Below are experts of layer 5 (counted from 0) of a mixture-of-experts language model. Rows are named gate (a neuron's input weights, with its number), up (a neuron's input weights, with its number) and show model dimensions 256-383. Each number is 50 + 15 x the weight over its row's rms, rounded and kept within 0 to 99.
Before each expert's rows: "gets" lists some tokens that make up at least twice as much of what it gets as of all text. This comes from a sample of Wikipedia text that the model never trained on. Tokens count by the router's weight.

# expert 3
gets: ".", "–", "'", "0", "-", ")"
gate5:52 38 42 81 39 46 50 42 43 51 38 59 55 43 35 36 30 37 74 70 32 28 47 40 63 36 66 29 45 66 30 36 33 58 15 51 43 35 51 51 84 44 39 39 54 71 45 49 71 65 62 26 38 39 37 74 66 37 47 23 30 53 41 27 58 38 64 52 36 64 44 47 52 52 49 58 62 40 58 47 64 66 55 34 41 58 65 56 55 57 71 49 70 72 79 62 54 56 40 97 55 58 71 38 36 52 24 00 37 35 59 26 37 46 57 44 45 30 68 38 61 35 51 50 61 35 41 58
up5:25 68 40 47 71 42 58 55 49 48 51 37 57 34 59 58 76 34 34 78 62 46 45 32 36 75 55 56 60 31 56 82 88 58 34 44 51 46 38 57 47 49 54 54 64 40 54 53 46 37 46 64 54 69 36 32 39 34 56 74 48 64 46 58 53 41 40 23 59 47 55 58 61 49 55 28 47 61 49 31 22 52 36 92 59 26 38 45 64 51 38 50 27 42 41 30 46 57 50 32 29 54 62 70 67 61 59 80 44 50 50 68 42 28 57 46 68 56 42 60 29 35 63 54 59 65 39 31
gate6:27 90 32 22 42 64 30 39 82 49 40 51 67 50 69 40 61 49 67 49 42 77 37 65 65 41 45 48 47 52 45 55 63 58 61 42 51 34 86 79 37 55 66 49 59 38 48 59 42 59 71 60 40 66 65 41 68 37 01 47 58 67 65 37 57 63 36 43 44 26 81 53 63 53 24 45 50 59 50 36 44 62 45 59 59 28 58 50 42 60 24 47 16 52 41 85 50 49 54 26 38 75 75 43 19 69 64 37 40 50 45 54 56 56 44 44 41 52 59 29 39 51 33 36 61 31 50 50
up6:67 47 50 30 41 39 29 56 46 66 55 56 71 49 71 62 54 46 45 44 45 48 44 45 88 70 45 30 65 57 46 33 37 67 44 63 37 31 56 57 46 65 51 41 44 59 35 75 76 63 38 77 45 47 54 54 66 36 54 55 37 47 61 54 67 26 68 19 45 34 64 42 66 32 22 56 15 49 57 34 10 58 45 49 32 30 38 75 31 47 48 57 60 32 48 50 44 49 20 66 41 65 42 75 66 59 54 30 88 44 57 60 56 49 78 70 15 31 39 65 28 56 48 35 56 35 66 48
gate7:80 34 55 68 56 64 37 63 59 81 24 19 48 41 68 26 64 73 40 42 60 66 45 65 61 41 45 19 73 61 65 48 27 56 48 38 44 58 83 61 36 54 89 67 55 49 43 48 60 62 62 41 44 68 40 67 45 10 57 39 54 46 50 49 47 53 44 30 50 57 42 49 59 60 73 50 27 69 68 27 40 51 26 57 39 49 37 51 55 55 63 76 57 43 71 42 30 66 46 65 35 48 43 36 42 53 49 42 38 30 45 74 71 63 52 36 53 75 57 26 56 39 51 45 33 46 25 50
up7:85 32 22 42 21 43 44 58 66 46 53 23 43 45 64 22 66 38 61 58 65 62 34 60 47 57 51 64 54 78 39 37 49 54 59 48 47 54 62 69 45 62 55 78 26 50 34 38 43 38 56 46 29 18 51 52 67 17 70 51 50 76 45 67 47 24 52 48 50 61 50 59 31 40 44 66 28 63 52 38 40 47 38 64 79 43 42 22 53 45 45 56 69 27 57 47 43 43 41 63 78 23 47 59 65 44 52 23 55 54 23 60 59 53 71 45 66 38 73 19 55 46 26 45 33 34 36 79
gate8:12 76 53 64 52 61 45 65 64 21 42 60 39 17 46 44 59 47 41 55 62 48 43 38 42 48 37 19 47 46 34 45 53 60 25 75 32 62 36 54 55 59 72 45 67 46 29 49 62 41 42 37 46 56 23 14 42 71 55 41 59 70 48 38 53 40 50 17 54 35 40 52 56 55 57 50 40 60 31 47 68 67 52 34 15 34 26 43 65 48 31 45 60 48 33 49 58 23 48 63 26 44 57 33 31 51 47 44 58 42 49 43 40 20 41 59 27 56 43 39 66 45 49 32 59 70 33 41
up8:72 55 48 56 56 13 42 49 28 40 65 30 46 40 44 74 60 42 42 28 19 49 66 50 55 33 55 40 50 58 76 56 56 67 38 64 47 34 71 29 58 38 52 65 30 16 47 16 51 52 66 51 18 60 29 35 68 46 43 60 31 52 35 58 30 57 48 39 38 49 46 50 42 40 26 68 37 44 44 50 81 58 39 27 54 46 65 36 54 46 58 44 46 47 91 43 49 57 16 59 17 21 53 66 42 48 51 32 34 79 27 78 34 70 64 53 64 24 56 61 55 53 77 69 77 47 54 42
gate9:37 58 40 43 28 21 29 30 26 45 87 53 45 48 59 59 65 68 37 39 56 56 54 34 46 66 55 46 58 36 64 39 55 66 31 42 50 48 49 46 40 32 22 63 52 42 21 37 72 82 67 57 53 35 48 64 50 57 58 67 28 58 64 54 54 49 75 37 59 46 34 66 63 74 57 64 75 78 59 71 22 68 48 50 78 31 69 65 45 57 53 56 45 40 40 64 50 43 52 57 64 72 61 42 41 57 08 64 72 29 41 33 56 58 36 63 37 47 51 19 47 21 50 37 59 55 48 47
up9:69 29 96 48 61 68 67 49 79 54 26 59 55 40 46 43 25 52 60 56 54 51 45 54 62 67 48 40 79 49 30 84 51 24 63 56 58 41 56 53 55 57 58 32 44 59 55 43 70 54 76 60 24 43 36 46 60 66 62 28 61 37 35 42 50 63 38 25 26 52 51 43 52 51 49 60 33 50 38 15 69 36 93 53 35 66 33 39 70 64 53 53 31 69 64 39 55 43 26 26 25 22 34 62 29 26 79 17 44 76 74 66 58 62 57 37 30 51 49 80 46 59 48 43 37 38 60 58
gate10:54 41 35 39 18 30 54 79 43 44 69 57 50 31 47 26 61 65 43 79 56 62 56 68 48 61 66 18 55 33 31 33 48 53 46 39 24 41 54 53 74 36 23 40 59 54 34 39 60 55 65 43 34 67 53 59 39 18 50 62 52 72 53 52 60 60 28 51 77 37 40 36 51 62 50 31 49 32 64 40 62 26 46 62 53 39 62 53 73 74 52 61 51 57 28 45 28 59 38 73 81 53 66 38 45 65 58 53 52 24 60 50 62 36 31 34 57 57 38 19 68 36 48 23 33 49 42 70
up10:49 50 68 66 62 50 33 25 65 59 55 50 48 74 40 28 48 55 46 31 53 61 40 41 42 52 78 67 44 48 83 55 55 59 50 54 76 64 34 78 22 73 76 46 47 61 58 60 50 51 46 55 56 43 47 52 55 85 52 38 77 42 38 43 51 31 73 34 54 68 41 53 34 19 20 52 36 46 48 65 53 39 48 28 59 63 52 42 19 67 59 54 60 66 58 35 63 67 48 32 29 59 52 58 44 44 59 59 45 51 39 47 29 50 47 28 52 67 74 65 42 71 50 53 47 56 74 54
gate11:57 61 47 54 41 11 43 48 51 50 65 67 62 27 21 54 48 76 58 83 45 40 55 51 58 57 43 42 55 55 31 81 54 83 58 69 46 58 40 44 49 57 45 24 62 56 27 53 61 65 65 66 57 64 45 58 67 63 30 65 82 57 38 32 75 39 43 64 57 37 31 51 63 36 18 44 29 60 73 49 50 32 72 38 51 23 48 44 45 61 46 39 68 33 70 51 32 55 70 34 28 68 54 58 53 49 21 50 31 47 31 33 90 79 46 35 63 19 51 59 58 37 40 30 26 35 48 67
up11:57 65 57 52 21 51 46 54 39 39 52 63 68 37 40 58 56 83 56 66 56 49 45 40 28 69 38 47 67 52 45 49 39 63 75 56 40 76 42 51 48 67 38 75 49 32 44 52 36 24 53 57 82 62 66 72 63 64 19 36 58 32 42 32 50 45 48 32 57 42 16 90 42 68 78 63 62 39 79 60 45 51 58 77 38 45 77 57 56 35 41 65 84 35 43 68 58 69 78 37 46 50 72 76 55 59 42 70 52 65 37 46 46 48 41 54 57 62 28 56 38 52 57 38 38 50 51 84
gate12:33 45 45 42 70 66 60 55 53 52 66 54 26 35 34 41 47 55 55 39 70 64 52 71 44 54 60 81 51 37 54 28 63 36 52 52 43 14 77 60 43 54 54 58 47 72 53 48 46 64 47 63 16 65 52 44 51 86 42 53 63 71 21 64 43 22 44 52 42 43 60 63 58 63 25 47 37 56 57 39 48 61 67 49 48 40 72 42 60 47 37 66 19 37 79 47 40 10 50 45 43 47 76 51 61 48 46 66 34 34 42 52 40 59 71 27 22 40 64 55 73 49 33 70 64 46 23 42
up12:56 79 43 79 54 31 72 52 48 70 33 37 36 35 72 36 41 31 32 10 22 49 64 35 47 29 41 54 49 75 74 28 46 69 48 59 51 45 37 47 62 61 45 20 57 33 50 37 37 64 79 37 81 32 48 56 82 34 43 77 64 42 78 43 46 37 16 54 35 50 66 74 71 56 69 56 26 63 65 40 45 55 54 51 45 37 33 68 47 50 62 35 32 64 37 62 73 61 61 40 33 57 29 78 46 52 48 56 58 38 56 66 44 53 26 58 71 69 38 56 40 63 57 33 38 46 48 51
gate13:42 61 63 69 36 56 53 59 54 59 53 42 45 75 68 39 75 46 77 47 54 56 53 30 49 29 38 61 40 66 68 20 54 69 58 89 41 35 45 51 61 17 35 36 37 59 47 32 67 61 36 37 36 70 76 50 76 56 48 72 36 65 59 52 30 33 47 22 60 52 32 45 85 53 67 43 58 49 72 31 48 58 51 42 20 43 29 28 67 53 62 54 61 52 61 67 60 59 72 54 46 42 62 56 51 22 77 80 17 53 24 25 33 52 51 43 30 76 47 43 84 56 52 44 28 54 32 57
up13:68 44 34 53 35 34 64 78 38 64 31 41 76 44 64 62 44 59 45 12 52 77 68 62 39 65 61 45 53 56 56 65 60 58 54 40 73 43 57 75 57 50 65 56 50 63 48 38 68 46 54 45 68 58 80 25 18 14 51 33 49 80 65 25 50 58 57 78 51 33 50 42 44 19 50 38 65 68 62 34 60 63 42 55 46 81 45 46 48 18 51 61 47 62 38 23 72 56 55 48 34 79 44 55 82 57 43 42 42 62 31 63 52 55 43 54 25 57 40 39 40 48 41 54 61 37 45 73
gate14:49 23 43 55 57 46 83 45 51 44 47 49 59 31 48 43 14 41 53 53 46 26 31 20 35 72 48 19 53 44 63 55 15 27 51 64 49 31 34 50 52 30 48 58 55 50 83 70 41 63 50 80 42 47 61 49 85 69 81 59 44 52 99 45 33 24 55 25 26 39 36 56 73 39 19 38 35 65 38 63 46 59 37 55 24 41 62 32 16 88 61 50 59 29 60 58 41 61 44 68 50 80 65 49 38 41 40 58 53 61 58 57 35 71 55 34 58 45 37 40 45 78 57 47 63 45 55 51
up14:34 33 72 70 42 49 52 43 59 71 69 50 81 60 49 48 17 51 40 41 45 53 77 63 40 59 41 16 56 18 60 60 46 49 55 46 65 49 26 51 44 36 73 57 54 55 54 48 38 56 44 99 39 51 64 57 50 51 74 66 43 56 64 63 47 45 47 48 55 28 48 63 60 54 02 53 20 56 76 43 42 70 42 60 47 68 60 35 29 83 60 51 58 52 80 58 43 58 59 73 61 57 68 42 32 55 57 55 62 88 64 73 48 44 57 38 46 46 51 34 37 50 39 36 56 38 44 46
gate15:49 43 46 55 64 50 57 87 43 62 51 27 45 40 48 59 61 62 51 48 62 55 62 65 46 48 55 55 65 43 79 50 59 44 54 36 33 10 36 41 41 42 29 57 72 61 54 17 32 36 40 74 63 49 62 80 54 57 52 38 69 33 43 33 48 25 42 50 74 52 68 55 38 71 54 21 48 70 33 72 76 43 43 49 65 27 91 41 59 30 65 78 44 65 58 56 45 35 44 34 31 53 53 49 62 71 33 69 48 52 51 34 29 47 42 54 43 27 63 54 51 30 40 46 53 58 50 59
up15:41 64 47 63 69 58 41 70 68 74 46 25 50 62 56 49 52 40 35 53 72 37 53 60 36 33 58 56 54 52 69 46 65 42 31 51 37 30 19 40 56 46 21 60 72 35 58 31 16 66 51 45 62 36 46 55 59 56 42 35 58 35 29 55 39 63 41 27 66 67 56 49 46 83 61 48 51 46 40 40 55 67 69 62 53 40 93 66 60 28 60 67 62 73 48 56 67 32 40 51 44 80 53 62 48 70 21 41 51 41 38 18 59 54 58 40 73 11 60 72 61 31 39 54 55 59 40 73
gate16:49 72 51 40 62 40 86 41 39 60 33 90 58 19 30 43 31 42 31 25 68 28 53 31 54 57 68 43 46 56 50 47 62 44 72 55 53 64 44 51 68 39 39 39 50 41 39 31 61 56 57 42 20 42 17 62 34 75 34 47 70 51 59 41 62 45 25 56 39 75 42 44 44 71 62 39 60 40 69 65 30 49 50 47 47 66 30 35 79 58 81 67 58 47 72 51 38 46 68 46 47 32 51 37 49 53 51 64 29 54 33 67 54 72 46 68 66 58 30 56 69 38 58 56 46 56 50 26
up16:69 45 42 69 42 38 55 41 38 33 50 54 56 38 31 53 33 35 39 59 54 33 32 54 64 31 62 15 34 43 46 58 50 27 56 60 56 50 34 67 20 46 37 51 50 34 28 40 45 43 69 48 48 64 58 93 39 42 27 51 63 33 46 64 58 37 53 44 40 46 72 38 32 56 72 64 76 42 36 84 66 50 51 09 45 72 53 46 64 39 50 53 74 58 51 28 38 57 92 40 60 48 91 45 31 50 52 68 68 59 59 65 47 50 39 33 51 49 40 48 78 69 37 38 75 21 44 45
gate17:24 60 66 47 45 64 50 61 50 45 44 34 37 48 43 64 56 31 49 49 82 27 55 48 60 62 13 15 97 75 59 37 80 57 40 29 46 42 55 47 69 45 64 52 55 58 45 48 35 53 72 41 49 76 28 37 38 64 58 34 75 46 57 40 36 43 29 68 78 37 53 39 54 32 40 49 50 47 23 61 40 33 80 43 29 39 44 54 42 71 55 38 42 15 56 29 66 48 29 40 56 56 56 25 49 78 59 39 55 60 57 61 15 58 74 78 68 62 43 44 40 38 34 49 38 28 49 74
up17:71 44 41 51 43 55 69 31 32 52 68 53 35 40 49 84 38 51 41 54 41 37 81 31 61 69 38 70 41 66 58 71 29 66 59 34 35 58 52 55 47 31 56 65 35 47 57 57 59 42 50 46 38 50 39 23 65 40 39 43 55 68 43 40 79 54 59 40 00 54 63 65 31 54 36 61 69 33 63 37 67 39 43 67 50 47 56 44 54 39 55 55 64 35 49 57 47 54 67 51 49 51 35 62 67 24 41 67 23 58 40 31 29 36 70 25 25 58 58 43 48 66 36 28 50 62 38 78